From a checkpoint of a small mixture-of-experts model trained on Wikipedia: 58.1M parameters, 2 picks a token.
Below are experts of layer 6 (counted from 0) of a mixture-of-experts language model. Rows are named router (the router's row for the expert), up (a neuron's input weights, with its number), down (a neuron's output weights, with its number) and show model dimensions 0-223. Each number is 50 + 12 x the weight over its row's rms, rounded and kept within 0 to 99.
Before each expert's rows: a language model's description of what the expert responds to. This comes from a sample of Wikipedia text that the model never trained on.

# expert 40
What it handles: Pipe separators between table cells, especially in header rows and election tables near Votes, %, ±%, Result, Rank.
router:39 48 63 45 55 50 61 47 60 54 40 75 57 35 44 47 49 26 37 43 64 48 56 37 49 65 52 58 51 58 64 36 45 70 48 13 37 56 32 55 17 38 39 52 45 39 48 44 53 52 47 59 52 56 64 24 42 59 55 69 62 75 45 44 53 53 69 59 47 68 39 41 53 53 46 30 63 49 34 33 27 73 56 56 51 39 45 86 44 44 49 45 60 60 58 43 68 37 52 36 59 40 83 49 69 49 49 68 47 50 52 64 51 34 53 41 51 44 55 51 46 35 45 64 35 69 51 41 59 53 43 35 54 62 42 49 50 40 45 21 25 55 46 33 37 68 59 34 34 63 53 65 47 48 40 61 35 58 49 43 61 69 31 34 46 50 63 67 67 73 37 47 63 41 58 58 30 58 45 43 54 33 66 70 32 56 33 58 61 47 54 44 57 39 50 66 43 59 45 62 39 67 62 53 34 40 54 48 54 51 34 55 55 69 39 40 53 53 57 46 63 41 51 49
up1:47 49 59 23 33 67 59 48 47 47 57 67 45 77 41 53 52 36 49 57 43 48 53 31 42 18 43 64 66 45 59 61 47 27 70 45 51 43 46 44 45 63 32 61 60 58 45 57 56 55 46 19 59 71 36 45 80 40 43 54 44 32 63 40 57 63 53 40 39 39 61 40 39 32 40 47 52 53 44 52 38 59 44 60 25 56 15 54 38 38 49 54 50 56 51 55 65 54 48 58 46 52 60 50 52 52 70 47 64 54 47 56 52 51 68 41 38 54 38 40 47 49 56 43 56 46 36 09 57 44 68 38 54 53 59 56 60 51 46 49 54 42 62 49 48 54 69 37 59 46 73 34 52 48 34 38 39 49 37 33 41 76 57 77 40 50 60 52 37 46 63 62 51 64 37 36 70 50 37 49 34 54 67 46 53 40 53 73 54 43 77 41 57 50 68 41 46 52 45 60 47 60 32 67 63 60 59 52 09 55 45 38 60 65 41 41 59 55 54 56 57 32 58 54
down1:49 55 45 55 20 47 42 62 47 49 61 52 47 60 39 44 48 51 72 74 54 50 73 23 57 47 67 59 66 77 61 62 52 34 51 59 57 57 45 55 50 36 70 33 46 50 56 42 45 37 50 36 49 40 36 66 39 67 47 47 40 42 59 56 44 43 54 55 54 67 76 36 68 59 36 39 53 49 54 46 34 48 51 49 67 49 49 33 40 39 40 47 49 73 37 58 48 54 12 65 71 38 41 47 77 47 24 54 71 36 44 44 65 43 54 51 50 52 54 52 63 44 37 50 39 58 49 64 45 45 65 38 53 20 50 39 35 28 52 43 50 44 32 70 37 42 28 55 60 62 39 78 57 86 31 40 38 55 44 56 47 45 61 40 37 43 35 48 51 51 50 58 74 38 68 65 42 37 42 50 35 36 23 46 72 40 55 44 41 71 61 34 68 54 42 47 39 39 62 55 51 52 44 43 33 45 45 56 57 42 63 45 53 45 50 43 48 55 55 54 60 42 43 45
up2:51 42 47 86 55 44 59 42 55 46 44 45 56 51 63 28 43 32 45 58 27 47 46 69 47 39 70 52 22 68 26 62 37 45 54 49 62 50 43 43 75 55 64 45 50 52 55 38 53 54 55 35 47 50 39 79 64 60 28 47 77 55 47 39 67 64 47 46 63 53 43 50 70 54 44 50 44 68 33 55 38 44 13 56 64 33 63 34 42 65 50 42 31 35 46 39 57 35 51 38 33 73 56 68 61 34 69 58 64 58 54 56 40 43 58 48 51 50 46 58 52 51 48 73 55 48 35 50 35 60 50 44 29 41 34 46 57 58 37 58 60 60 54 60 59 47 67 41 64 71 68 49 69 45 57 34 45 35 54 30 53 54 56 61 52 34 52 40 36 34 71 54 73 43 63 42 53 76 56 67 54 36 58 51 54 52 40 71 40 49 39 57 49 55 62 44 43 61 58 68 53 55 43 34 48 34 56 44 60 48 32 68 47 59 43 54 45 40 56 35 69 44 51 63
down2:45 50 48 44 39 52 37 53 33 48 56 49 54 49 45 61 45 44 68 55 62 44 58 53 42 43 42 70 62 78 54 59 72 39 46 36 42 52 68 45 51 51 48 56 63 57 45 78 41 53 42 55 39 36 39 23 55 26 34 35 36 38 63 48 59 43 41 57 29 53 60 77 56 41 50 57 77 14 48 70 62 38 33 40 65 43 51 79 30 68 46 52 63 57 32 42 31 60 51 49 45 45 47 42 32 56 40 56 67 41 32 40 43 42 56 33 45 46 49 36 36 43 40 54 54 59 47 65 63 58 45 56 49 45 35 33 44 50 45 68 47 44 45 46 42 61 33 71 55 30 67 59 45 65 59 61 52 56 49 74 26 40 59 28 69 74 34 35 34 61 60 39 49 37 35 59 40 45 60 65 53 47 35 40 19 44 62 51 59 58 63 39 64 60 42 57 34 47 60 66 59 67 53 62 61 49 46 59 54 74 58 38 33 62 54 46 42 42 45 45 54 60 44 42
up3:51 60 49 36 40 70 63 43 51 49 52 48 53 62 49 59 58 59 19 40 43 55 30 52 53 52 61 35 48 53 55 51 47 53 72 48 34 60 46 66 58 53 36 35 50 42 29 53 51 49 54 55 49 29 44 63 38 63 52 63 54 45 53 43 54 42 38 37 51 43 51 60 55 47 66 24 46 42 37 55 54 46 73 48 60 35 38 65 32 32 69 58 30 72 63 67 72 34 59 58 40 67 79 48 50 59 47 58 43 56 63 44 42 59 53 52 31 62 44 70 21 61 31 45 44 56 50 51 50 54 39 42 32 63 51 62 85 78 59 41 58 47 47 59 49 45 52 32 30 38 48 43 61 35 61 46 45 40 47 44 73 44 48 49 64 65 35 62 46 52 70 54 50 37 75 27 53 58 45 52 33 56 37 32 45 46 74 50 41 61 60 59 24 42 55 44 55 51 50 58 42 33 39 50 66 43 44 56 51 66 76 37 63 46 66 53 36 46 72 25 59 35 53 60
down3:37 51 43 59 59 68 63 38 45 63 53 50 21 42 40 54 62 62 47 50 70 49 19 46 61 37 51 55 65 35 58 50 53 48 66 53 56 49 52 41 31 54 60 41 46 82 29 70 65 39 45 44 31 51 37 53 44 57 58 51 21 55 54 51 43 54 50 33 59 20 33 66 60 57 46 40 44 43 63 51 46 71 41 66 40 34 42 37 63 50 57 45 49 53 59 54 58 44 57 47 69 29 61 71 55 62 33 64 50 64 47 40 69 41 35 55 42 63 63 46 62 54 54 33 28 71 51 79 52 43 46 55 38 63 53 43 35 59 40 21 62 47 39 36 31 49 67 53 49 52 39 58 30 19 54 59 62 36 47 51 55 66 50 44 50 63 61 28 47 70 41 41 39 54 68 53 43 21 43 38 61 67 48 57 52 69 42 56 50 53 57 44 65 49 48 35 39 66 49 27 43 55 61 62 47 43 39 38 56 55 64 44 65 52 36 58 52 51 39 58 46 32 71 51
up4:47 39 42 62 66 48 50 24 46 58 57 60 63 54 23 47 51 33 46 60 53 70 49 43 62 47 46 41 37 53 69 43 47 49 33 48 53 67 42 63 28 63 71 64 54 46 48 45 43 53 48 51 49 39 58 42 53 49 57 75 53 38 41 47 59 35 54 61 23 55 37 26 49 30 82 53 78 49 61 51 61 60 59 56 46 21 61 16 58 30 57 23 33 40 57 61 54 49 52 50 61 50 27 44 59 49 35 51 40 63 39 32 60 43 36 39 56 40 63 44 48 31 58 51 45 36 38 36 52 72 74 39 61 71 57 45 53 63 33 54 74 32 51 31 18 65 55 66 59 50 61 27 33 53 51 64 62 28 45 59 40 59 46 44 54 46 56 54 56 57 51 30 50 43 47 69 50 36 58 54 55 56 57 49 61 42 36 51 67 50 49 51 49 44 44 51 57 40 80 76 35 55 49 57 55 56 48 56 49 59 51 50 51 49 46 47 39 64 46 61 65 66 38 46
down4:67 50 28 44 71 55 31 46 55 63 52 65 67 61 62 46 54 58 74 45 47 39 69 70 61 65 46 45 38 51 38 59 37 33 38 37 36 51 52 32 44 47 53 45 34 55 30 58 31 50 50 53 39 49 38 42 57 50 42 41 67 40 67 52 35 49 33 58 61 68 41 53 67 31 50 25 52 66 59 50 35 40 52 51 23 63 61 65 51 51 32 41 49 61 42 31 56 48 68 66 38 33 62 63 40 48 40 64 67 29 53 56 40 73 50 66 70 42 47 29 39 54 67 38 47 67 46 45 59 39 53 39 46 31 54 37 54 78 52 57 48 45 40 53 39 56 68 36 21 52 33 54 61 49 41 72 48 36 47 46 44 41 71 54 26 39 40 50 58 47 52 54 74 72 66 37 52 43 47 46 59 71 31 41 31 50 68 51 49 63 57 57 49 70 45 74 36 58 54 45 76 53 44 46 64 53 49 57 47 53 63 40 36 47 43 37 47 47 51 35 48 48 37 60
up5:50 35 33 53 52 50 51 47 57 55 55 31 47 55 37 76 68 48 62 46 44 78 52 56 51 65 59 53 55 69 72 45 51 50 46 41 44 58 33 52 42 60 37 63 45 69 53 58 30 45 62 46 80 33 54 64 55 33 83 71 53 52 47 59 61 50 48 60 37 68 59 53 49 51 58 45 64 50 44 37 55 25 39 47 53 57 30 50 45 29 41 46 53 61 32 43 45 37 63 49 44 46 60 65 49 43 64 42 28 52 52 49 41 28 26 61 21 56 65 67 49 73 51 43 56 67 56 62 52 58 76 54 63 57 31 43 40 68 52 38 41 79 61 45 31 46 21 41 49 40 63 54 53 40 38 53 54 37 62 56 29 32 50 35 47 44 63 67 52 47 60 51 52 41 63 66 38 51 60 48 50 20 65 50 59 48 48 63 46 46 44 37 58 51 43 77 57 61 59 37 45 51 55 48 53 42 59 51 48 55 70 44 60 44 25 71 29 45 40 37 45 42 33 51
down5:44 58 62 24 71 64 37 45 36 36 48 22 49 60 43 47 54 74 49 40 60 52 48 48 47 54 51 64 59 57 63 68 49 63 29 34 48 54 54 41 49 50 52 52 51 33 26 67 47 52 37 53 44 58 56 67 57 47 92 45 51 66 40 43 65 50 47 43 55 42 30 45 51 59 31 53 51 45 33 62 57 50 43 46 52 68 46 44 50 60 70 49 68 47 63 38 45 58 74 46 47 59 51 36 38 51 33 60 70 56 48 44 72 55 42 50 43 55 34 36 55 67 47 62 52 45 39 56 39 41 53 47 37 47 42 34 52 47 33 58 58 33 62 40 56 47 54 49 69 53 54 41 56 59 39 30 42 63 67 59 52 32 34 65 59 50 51 36 49 43 31 66 42 58 75 63 35 29 42 38 42 73 32 68 45 47 49 63 48 38 68 63 60 40 61 38 53 34 28 37 63 36 31 36 45 61 42 24 68 36 51 63 21 60 53 37 57 58 63 62 66 29 56 57
up6:35 65 47 45 57 44 80 57 37 42 62 48 54 35 65 32 37 66 49 50 50 60 54 63 52 72 53 45 63 64 36 47 48 40 65 59 39 26 31 42 57 54 51 44 52 56 47 56 78 45 44 45 31 54 67 61 52 27 19 64 55 50 40 33 54 55 51 38 73 77 62 57 54 37 40 46 64 46 67 42 47 57 52 69 53 46 59 51 75 56 40 45 41 29 29 40 32 57 45 60 36 57 34 79 48 33 33 53 33 36 26 47 62 43 53 54 52 75 31 38 43 45 35 75 36 59 55 34 35 63 46 57 62 58 56 51 46 47 77 62 48 61 57 56 73 43 61 45 53 54 43 71 55 55 42 50 59 30 50 53 27 57 59 32 44 50 66 53 47 41 35 59 64 68 53 46 53 56 44 60 77 50 52 42 53 53 49 53 64 40 39 46 45 30 50 47 50 40 34 63 66 57 49 46 41 37 46 53 59 50 61 52 30 37 57 64 50 32 38 53 51 30 43 57
down6:35 51 39 30 54 53 31 66 59 55 73 47 58 50 62 50 64 53 57 41 64 46 49 54 58 54 44 27 55 60 39 42 76 40 87 70 35 45 53 68 34 22 54 45 47 50 36 37 42 33 45 46 49 55 54 56 52 39 41 53 42 46 40 40 49 46 32 33 71 48 39 70 53 61 48 81 52 36 51 51 56 40 59 53 51 36 53 55 57 70 56 44 37 41 76 51 45 62 55 58 41 58 39 63 28 48 45 53 33 33 42 48 52 65 72 77 41 46 41 59 79 68 42 54 34 45 68 50 54 37 56 61 33 51 38 39 37 41 45 58 68 51 58 54 50 56 58 41 78 30 40 54 47 54 31 45 33 59 36 39 48 44 46 39 36 58 50 42 67 43 29 41 46 68 36 43 38 55 53 60 52 44 55 42 44 41 40 44 65 69 32 43 34 32 53 63 52 57 59 48 32 81 63 64 33 49 50 61 39 55 54 42 58 49 34 69 53 43 63 77 48 47 59 58
up7:73 56 61 30 55 52 40 59 45 74 32 27 39 56 46 60 54 68 50 59 37 54 36 64 55 69 42 56 63 72 35 38 60 43 55 28 47 49 56 43 53 31 43 59 60 62 52 28 51 52 31 66 59 37 31 79 59 38 58 30 44 51 44 51 41 54 40 31 33 43 47 34 65 48 56 79 34 41 58 29 44 39 46 52 40 86 44 26 52 54 43 39 57 48 50 36 63 59 46 56 84 54 62 55 43 50 27 41 48 42 51 50 41 45 36 48 61 39 56 59 67 44 59 39 53 56 56 50 63 51 50 45 46 64 49 68 62 65 60 37 73 30 54 36 72 61 42 56 43 54 64 43 62 51 44 57 48 34 28 47 46 61 47 43 52 56 73 23 56 59 48 60 57 56 71 39 40 60 44 53 47 51 57 49 33 37 42 47 47 47 53 43 48 25 42 44 44 40 36 66 54 62 43 58 48 38 62 64 45 50 48 60 30 63 80 38 66 59 35 44 35 49 47 33
down7:46 80 38 59 62 52 55 52 71 26 33 59 43 62 39 44 60 40 39 42 59 52 47 43 45 60 58 24 74 45 52 54 48 58 38 48 51 52 48 70 65 39 50 41 42 38 66 35 40 62 49 56 59 40 52 54 44 60 63 59 39 39 53 46 46 59 63 51 31 58 57 40 60 53 45 50 52 55 41 55 37 38 60 67 54 73 72 42 26 47 41 30 45 43 32 32 45 53 37 54 43 51 61 61 69 31 57 41 40 60 59 35 61 56 62 65 55 59 29 67 36 54 38 68 60 32 52 59 21 39 62 57 43 38 46 46 48 42 31 74 50 34 25 61 64 60 70 48 40 39 52 51 41 57 67 46 16 69 51 66 68 30 21 46 47 61 42 45 46 35 50 59 30 69 37 33 36 58 43 40 38 68 56 46 53 52 51 58 43 36 46 37 64 57 34 30 59 58 47 34 53 55 64 47 43 60 65 48 68 46 50 58 73 53 42 59 65 47 64 38 51 40 45 59
up8:70 76 55 64 45 30 35 69 51 49 43 47 56 40 44 59 57 54 54 59 48 53 54 51 44 54 48 46 48 63 60 42 54 36 49 67 46 48 40 33 54 39 61 51 35 75 59 49 78 57 41 52 60 61 52 52 23 47 49 58 23 38 36 56 59 65 53 63 52 58 67 58 46 70 54 59 62 55 50 75 57 60 47 79 40 36 37 47 52 60 28 49 43 64 33 55 47 52 72 47 59 52 77 59 60 63 57 44 58 51 38 39 62 56 49 41 39 24 52 47 36 56 30 55 34 54 61 57 38 45 47 62 50 81 49 54 45 46 52 37 37 30 56 25 47 48 60 47 27 49 39 53 63 54 53 54 61 38 48 44 60 41 40 57 35 66 42 56 65 62 53 37 51 39 54 52 59 57 32 44 17 38 40 14 43 41 54 35 64 56 43 20 42 40 36 69 54 57 30 58 75 42 51 57 52 39 65 44 54 31 62 40 44 45 54 56 60 51 72 26 54 55 61 46
down8:45 58 39 58 52 28 60 54 49 50 36 70 48 48 72 52 53 55 53 45 67 43 68 40 42 35 47 55 50 11 41 42 54 43 59 64 68 36 56 67 47 36 44 46 48 60 49 28 53 46 52 65 45 48 54 59 37 67 60 17 52 52 31 64 41 40 40 56 68 58 54 48 44 41 65 50 50 41 40 49 34 30 51 41 57 31 51 56 77 62 46 36 49 44 44 45 49 39 36 52 58 54 63 54 52 60 51 43 42 43 53 51 36 49 26 56 64 40 48 52 54 57 75 18 77 63 29 49 83 51 35 42 33 37 27 45 44 49 50 44 51 45 48 38 43 31 47 61 48 48 48 54 40 46 54 55 53 60 41 46 24 48 55 51 42 51 38 45 32 61 45 62 64 42 39 31 60 48 53 74 58 55 43 62 64 56 53 70 64 37 45 70 33 61 56 53 47 55 43 55 36 40 71 47 70 56 52 42 43 45 27 60 62 76 37 46 29 47 68 40 19 72 34 46
up9:32 55 60 51 62 53 51 47 45 43 40 69 47 55 45 48 41 71 50 40 54 57 68 44 38 52 66 42 73 64 43 51 48 62 52 36 46 60 54 48 33 50 53 47 40 48 33 51 50 52 53 56 48 54 51 45 37 64 59 73 58 49 38 32 35 28 41 50 56 45 39 62 54 57 63 61 54 23 47 44 44 49 45 53 44 60 60 42 71 53 71 49 87 27 70 38 53 45 43 52 51 32 63 21 40 58 64 45 60 46 58 62 72 40 58 49 33 33 54 32 64 62 61 28 61 65 49 60 52 53 41 44 48 40 46 35 52 71 54 53 40 53 64 46 33 44 38 58 32 69 52 42 34 69 63 25 44 71 43 64 39 58 50 30 49 48 40 52 63 43 32 58 58 53 71 44 39 57 48 38 47 35 42 51 37 67 59 85 44 68 43 45 41 60 68 43 58 64 81 69 50 57 37 49 56 59 45 25 28 37 51 45 39 71 41 35 47 56 54 54 56 79 51 38
down9:51 25 59 46 69 53 67 35 30 85 38 64 51 52 32 38 43 64 33 53 61 46 61 66 44 33 73 52 31 46 37 38 42 49 49 43 41 65 58 61 28 26 38 63 53 53 22 59 46 45 59 22 49 43 48 36 49 63 35 39 51 59 46 73 49 60 42 51 48 59 56 41 49 52 55 50 61 67 49 69 44 71 39 35 59 45 54 44 73 79 51 59 28 46 57 52 55 40 48 55 43 64 55 40 69 59 58 55 30 73 32 37 39 51 46 65 57 74 64 53 37 27 41 46 32 56 51 34 36 40 39 26 56 65 38 45 50 47 39 43 39 39 51 36 59 46 42 36 42 53 32 24 48 41 66 49 57 58 58 57 58 56 49 47 53 52 50 50 47 56 61 38 52 41 58 65 44 53 41 57 63 45 37 47 54 56 37 59 52 36 60 48 44 62 54 45 58 33 15 34 43 45 44 50 61 60 53 75 41 49 46 51 42 76 63 67 39 47 53 64 57 62 71 51
up10:52 44 57 46 51 67 61 51 59 69 50 23 63 57 38 45 55 39 43 74 34 46 42 53 62 67 48 41 50 39 79 39 55 43 64 32 39 75 35 35 61 63 48 59 53 46 49 46 53 35 68 53 60 65 53 40 60 58 65 37 53 31 45 23 50 46 39 63 44 73 52 37 56 58 45 52 47 17 48 56 76 57 42 43 55 66 63 41 54 44 59 57 46 59 57 66 61 61 67 30 54 28 60 57 64 41 29 58 55 73 45 39 40 43 38 53 60 53 21 55 48 59 34 42 46 46 44 22 31 41 57 55 39 57 37 61 61 19 48 27 36 53 54 40 49 62 63 56 36 53 60 53 69 52 28 38 41 41 34 51 69 70 62 41 51 70 52 53 57 58 50 34 55 54 28 61 43 58 56 52 49 56 27 54 49 54 55 55 41 60 62 40 36 46 19 55 48 47 35 50 49 54 32 47 49 41 45 53 55 56 44 57 66 60 49 33 43 24 45 30 45 62 44 51
down10:59 50 66 72 57 45 41 69 47 52 50 49 57 53 48 38 55 62 34 42 52 43 34 51 65 69 57 43 40 60 57 47 69 35 47 59 65 39 58 45 59 45 41 54 52 50 54 60 65 43 46 44 55 56 54 42 30 47 35 71 59 43 50 49 58 52 55 41 66 41 59 70 41 46 46 57 40 69 39 41 44 40 56 38 49 54 53 52 39 55 42 26 53 72 27 71 60 36 55 56 55 58 44 45 35 37 39 51 24 48 76 42 56 46 53 52 75 67 46 41 60 52 52 57 36 61 49 69 70 52 58 56 44 28 50 52 61 76 42 64 49 63 44 38 44 41 34 59 58 55 61 50 24 21 51 73 60 41 38 73 51 33 32 43 26 36 65 32 34 41 42 46 45 47 59 54 46 49 38 49 76 46 61 79 47 50 64 51 58 40 49 76 30 58 68 55 43 49 65 36 53 35 48 64 47 50 40 49 27 59 31 29 41 16 47 35 54 55 45 80 55 58 50 55
up11:54 49 35 44 49 41 42 51 41 66 23 30 39 40 49 38 43 57 55 51 76 52 40 33 82 48 54 62 52 45 54 37 49 34 56 54 43 33 77 65 52 53 39 57 50 43 32 38 47 51 57 64 67 64 60 43 32 50 35 44 47 52 48 30 42 63 27 47 54 35 49 33 52 34 60 50 69 38 53 37 49 31 67 47 21 61 49 38 30 43 57 38 42 53 37 24 51 34 80 40 37 36 70 42 50 45 63 31 58 52 57 46 54 70 11 39 53 39 46 47 51 43 53 39 65 54 56 56 62 60 57 50 54 50 41 54 45 47 63 76 34 65 49 64 66 56 63 48 51 29 40 60 39 69 31 57 46 50 43 54 65 52 38 47 49 52 63 51 44 65 73 47 44 47 53 82 53 61 59 58 49 42 66 54 68 35 33 34 49 48 47 43 69 54 50 62 54 52 31 39 60 62 60 57 50 41 56 50 45 74 27 51 45 39 44 30 63 38 46 44 64 51 62 57
down11:60 58 52 45 70 50 56 48 68 51 57 46 65 62 26 46 65 36 36 62 54 63 63 47 52 59 56 33 46 21 51 48 45 38 48 63 58 35 43 39 50 35 63 49 40 43 48 46 36 46 33 43 58 40 49 70 54 38 50 63 82 51 78 23 59 52 44 48 58 47 66 55 60 51 64 59 35 60 45 66 54 51 48 71 57 58 51 29 36 46 41 77 35 54 43 52 47 49 42 50 38 67 55 40 79 45 32 45 35 45 35 38 71 41 55 58 47 54 59 51 64 63 21 30 63 51 57 48 66 35 32 29 37 41 40 33 63 46 57 65 33 54 57 58 60 48 52 40 48 45 56 46 54 40 53 36 76 50 61 53 55 58 38 32 59 80 51 59 51 72 30 27 47 49 51 48 52 56 63 37 43 53 44 31 52 27 61 48 52 63 52 51 48 65 48 71 53 62 35 51 86 52 42 44 57 48 68 58 51 53 50 22 44 37 41 46 52 53 56 52 34 35 62 67
up12:42 53 51 29 44 55 64 39 79 60 36 55 41 64 33 34 41 64 48 26 40 60 47 47 66 64 43 66 39 61 61 48 35 49 34 56 77 59 34 42 41 69 57 74 66 51 72 44 78 42 64 60 29 55 70 39 70 56 54 47 51 57 44 45 45 60 75 43 54 43 58 44 56 49 55 44 62 47 54 55 41 61 48 58 45 53 39 40 70 52 52 52 50 54 33 62 42 23 52 57 46 65 65 59 35 60 63 49 54 53 35 56 65 43 45 31 48 55 50 45 27 59 29 61 57 83 51 46 48 19 52 38 63 34 38 72 58 40 53 37 50 35 55 50 51 56 59 47 50 46 49 37 53 44 34 61 32 39 42 60 53 65 82 51 50 39 61 37 52 51 44 50 51 42 57 25 59 48 59 40 70 53 43 37 69 53 68 48 39 42 36 42 66 25 50 51 49 54 34 46 27 38 55 30 41 60 47 67 61 51 21 35 58 52 45 53 58 57 60 36 41 57 38 52
down12:57 58 56 74 54 40 48 54 37 48 62 63 33 41 46 56 47 47 62 50 57 37 60 66 32 59 35 65 55 40 16 56 36 54 50 40 32 61 50 48 53 43 49 35 53 32 50 49 40 61 29 50 39 64 53 60 51 61 33 36 31 62 51 38 33 45 97 44 48 42 40 68 49 48 54 47 43 29 33 41 59 59 59 36 42 56 34 42 68 56 61 57 48 34 40 61 48 49 55 42 48 60 65 61 56 51 57 69 46 62 39 51 58 37 50 63 36 56 63 58 51 58 58 37 54 42 34 42 65 58 65 64 37 48 59 42 20 81 36 45 58 51 58 58 56 59 38 58 36 46 42 70 51 49 64 45 78 47 62 54 59 52 40 57 34 47 31 47 68 53 25 43 48 40 55 29 43 34 63 78 53 55 47 44 42 59 60 48 32 47 50 45 52 53 45 66 51 53 56 43 67 37 62 54 54 68 47 75 33 67 50 53 58 42 58 70 68 70 71 38 76 46 60 62
up13:58 40 39 27 53 51 66 45 52 46 62 66 57 26 51 58 57 33 55 24 29 41 54 54 53 60 31 57 50 62 36 74 39 49 49 56 59 42 44 45 69 61 36 56 35 66 44 32 36 63 56 67 60 63 47 67 32 56 53 18 37 49 42 52 59 78 42 50 48 53 47 37 52 44 30 41 55 66 78 50 40 75 57 24 30 45 54 56 36 47 51 55 62 42 55 46 48 60 54 65 52 55 51 27 45 44 27 65 39 52 51 32 33 34 41 51 56 45 51 48 31 46 38 24 38 59 60 43 57 35 52 44 46 74 59 58 47 60 54 77 45 51 37 64 57 47 36 70 52 65 47 40 53 46 52 59 37 55 58 60 60 46 45 47 50 76 34 39 37 51 64 46 66 47 44 66 33 39 78 52 55 65 42 55 37 72 29 57 50 55 46 49 54 27 50 65 41 53 28 52 49 40 42 49 44 49 61 37 55 63 53 52 55 32 39 72 61 46 65 56 63 59 58 32
down13:47 42 34 55 45 64 35 36 74 56 47 58 46 39 53 55 41 55 56 48 65 38 49 47 30 55 38 56 43 69 33 53 44 39 69 53 47 51 62 41 45 59 60 56 43 39 55 53 41 49 34 55 49 39 27 45 48 43 43 58 38 24 26 40 42 37 52 57 36 40 41 48 59 60 55 69 42 51 49 39 51 33 53 22 58 60 66 63 47 42 29 51 53 44 61 45 70 66 47 50 53 48 65 32 39 45 42 30 14 62 44 60 30 60 50 56 58 57 55 70 51 44 48 50 56 37 45 51 40 36 39 54 76 54 58 72 35 42 60 65 50 32 44 41 49 42 65 39 60 52 42 71 50 52 55 54 49 46 59 37 47 42 73 42 56 41 59 64 42 29 53 71 43 33 36 40 42 58 28 81 36 68 66 42 48 55 54 45 50 66 38 61 38 53 59 37 63 40 24 50 61 43 71 38 47 80 54 56 41 19 58 34 72 46 67 49 57 51 41 36 40 69 35 61
up14:43 82 49 56 62 71 42 50 61 48 30 47 38 42 56 46 49 44 36 51 47 58 65 41 52 66 33 35 51 23 62 40 55 51 32 46 40 46 50 66 66 71 53 62 53 53 57 36 45 63 40 44 49 71 36 44 23 49 50 59 19 53 49 59 42 37 42 45 55 59 62 38 39 76 32 30 50 67 49 44 59 56 66 55 45 50 47 45 45 55 30 33 45 38 63 51 38 58 65 38 56 67 54 67 63 54 27 25 51 26 47 52 36 32 48 68 36 25 47 44 49 33 53 43 41 55 58 41 47 67 54 63 55 42 51 39 62 39 39 45 46 40 70 40 33 57 49 40 41 61 55 47 68 50 39 55 53 40 50 58 52 44 49 31 31 51 55 72 35 37 44 41 64 54 50 45 58 60 57 66 41 46 63 50 51 64 46 55 52 48 55 55 60 39 46 74 35 55 62 57 46 58 31 59 59 42 76 83 64 49 33 48 62 63 40 57 77 68 50 54 44 61 21 57
down14:51 21 66 47 49 45 55 49 32 41 65 48 42 48 62 49 28 54 42 47 54 61 44 57 56 41 46 57 56 79 43 18 57 26 33 50 62 63 59 37 57 65 64 46 39 41 68 32 46 54 44 55 55 44 56 58 54 68 40 37 43 50 46 75 48 63 47 63 60 49 48 33 52 55 66 56 55 53 58 41 52 48 63 48 55 41 43 61 25 42 69 46 64 36 39 69 58 72 40 46 59 44 51 66 54 35 63 46 45 47 51 51 51 72 70 59 43 73 37 50 56 43 67 32 44 47 47 63 55 58 51 37 81 60 15 50 48 69 53 50 41 32 49 99 45 52 48 42 57 42 38 43 66 44 63 43 45 60 53 48 68 34 60 64 55 63 57 33 45 62 48 32 49 53 57 56 34 47 43 44 48 64 20 62 35 32 60 61 63 44 31 47 40 51 45 58 44 49 46 36 43 50 45 48 51 37 59 45 53 38 75 64 59 49 55 52 41 49 71 33 39 51 28 37
up15:64 40 21 53 40 48 27 43 36 39 43 52 56 53 57 63 33 68 57 52 45 40 45 66 62 49 30 51 71 40 46 54 69 61 65 35 54 66 65 47 73 72 33 51 36 45 31 43 73 50 43 44 52 33 71 47 63 33 45 58 25 68 57 75 53 53 62 58 62 59 57 56 65 52 68 38 50 48 28 62 50 67 40 53 44 65 53 44 54 49 32 38 45 48 47 58 41 54 47 45 32 56 45 52 41 61 46 58 56 54 39 51 59 40 45 54 71 36 50 28 57 61 46 37 33 36 68 39 56 57 55 61 53 40 68 61 45 29 36 37 17 69 61 31 47 44 36 47 33 64 44 63 51 54 45 53 71 46 29 63 22 45 36 71 42 58 44 33 41 53 48 45 54 41 32 48 54 70 61 51 63 39 50 50 43 70 56 49 64 25 70 56 48 58 49 44 33 55 66 57 56 72 72 47 56 45 49 52 58 52 53 49 66 52 60 47 56 59 41 62 31 40 68 53
down15:27 47 43 48 77 69 50 45 62 59 69 30 66 53 76 49 37 57 69 65 69 38 57 55 53 42 66 43 56 59 38 82 73 57 42 39 48 51 66 46 57 52 55 47 70 37 48 49 47 47 64 71 57 40 44 37 17 73 60 61 56 55 46 55 59 43 49 27 61 56 38 53 48 60 34 45 50 42 55 51 48 68 72 41 26 43 78 62 59 37 61 37 51 64 33 52 56 56 45 47 55 50 54 35 60 46 46 60 53 72 59 43 33 39 60 42 28 29 56 44 57 43 48 55 54 55 45 45 42 32 54 55 45 48 50 38 49 43 57 46 58 51 58 63 50 52 52 56 33 70 61 61 37 69 53 48 42 47 65 51 60 59 51 52 59 28 14 39 52 40 27 34 36 54 61 51 51 61 56 36 56 51 35 69 57 57 67 50 43 42 13 41 46 41 57 34 54 63 69 39 49 43 58 70 79 53 51 64 52 31 62 49 37 57 47 51 37 53 52 67 45 53 53 49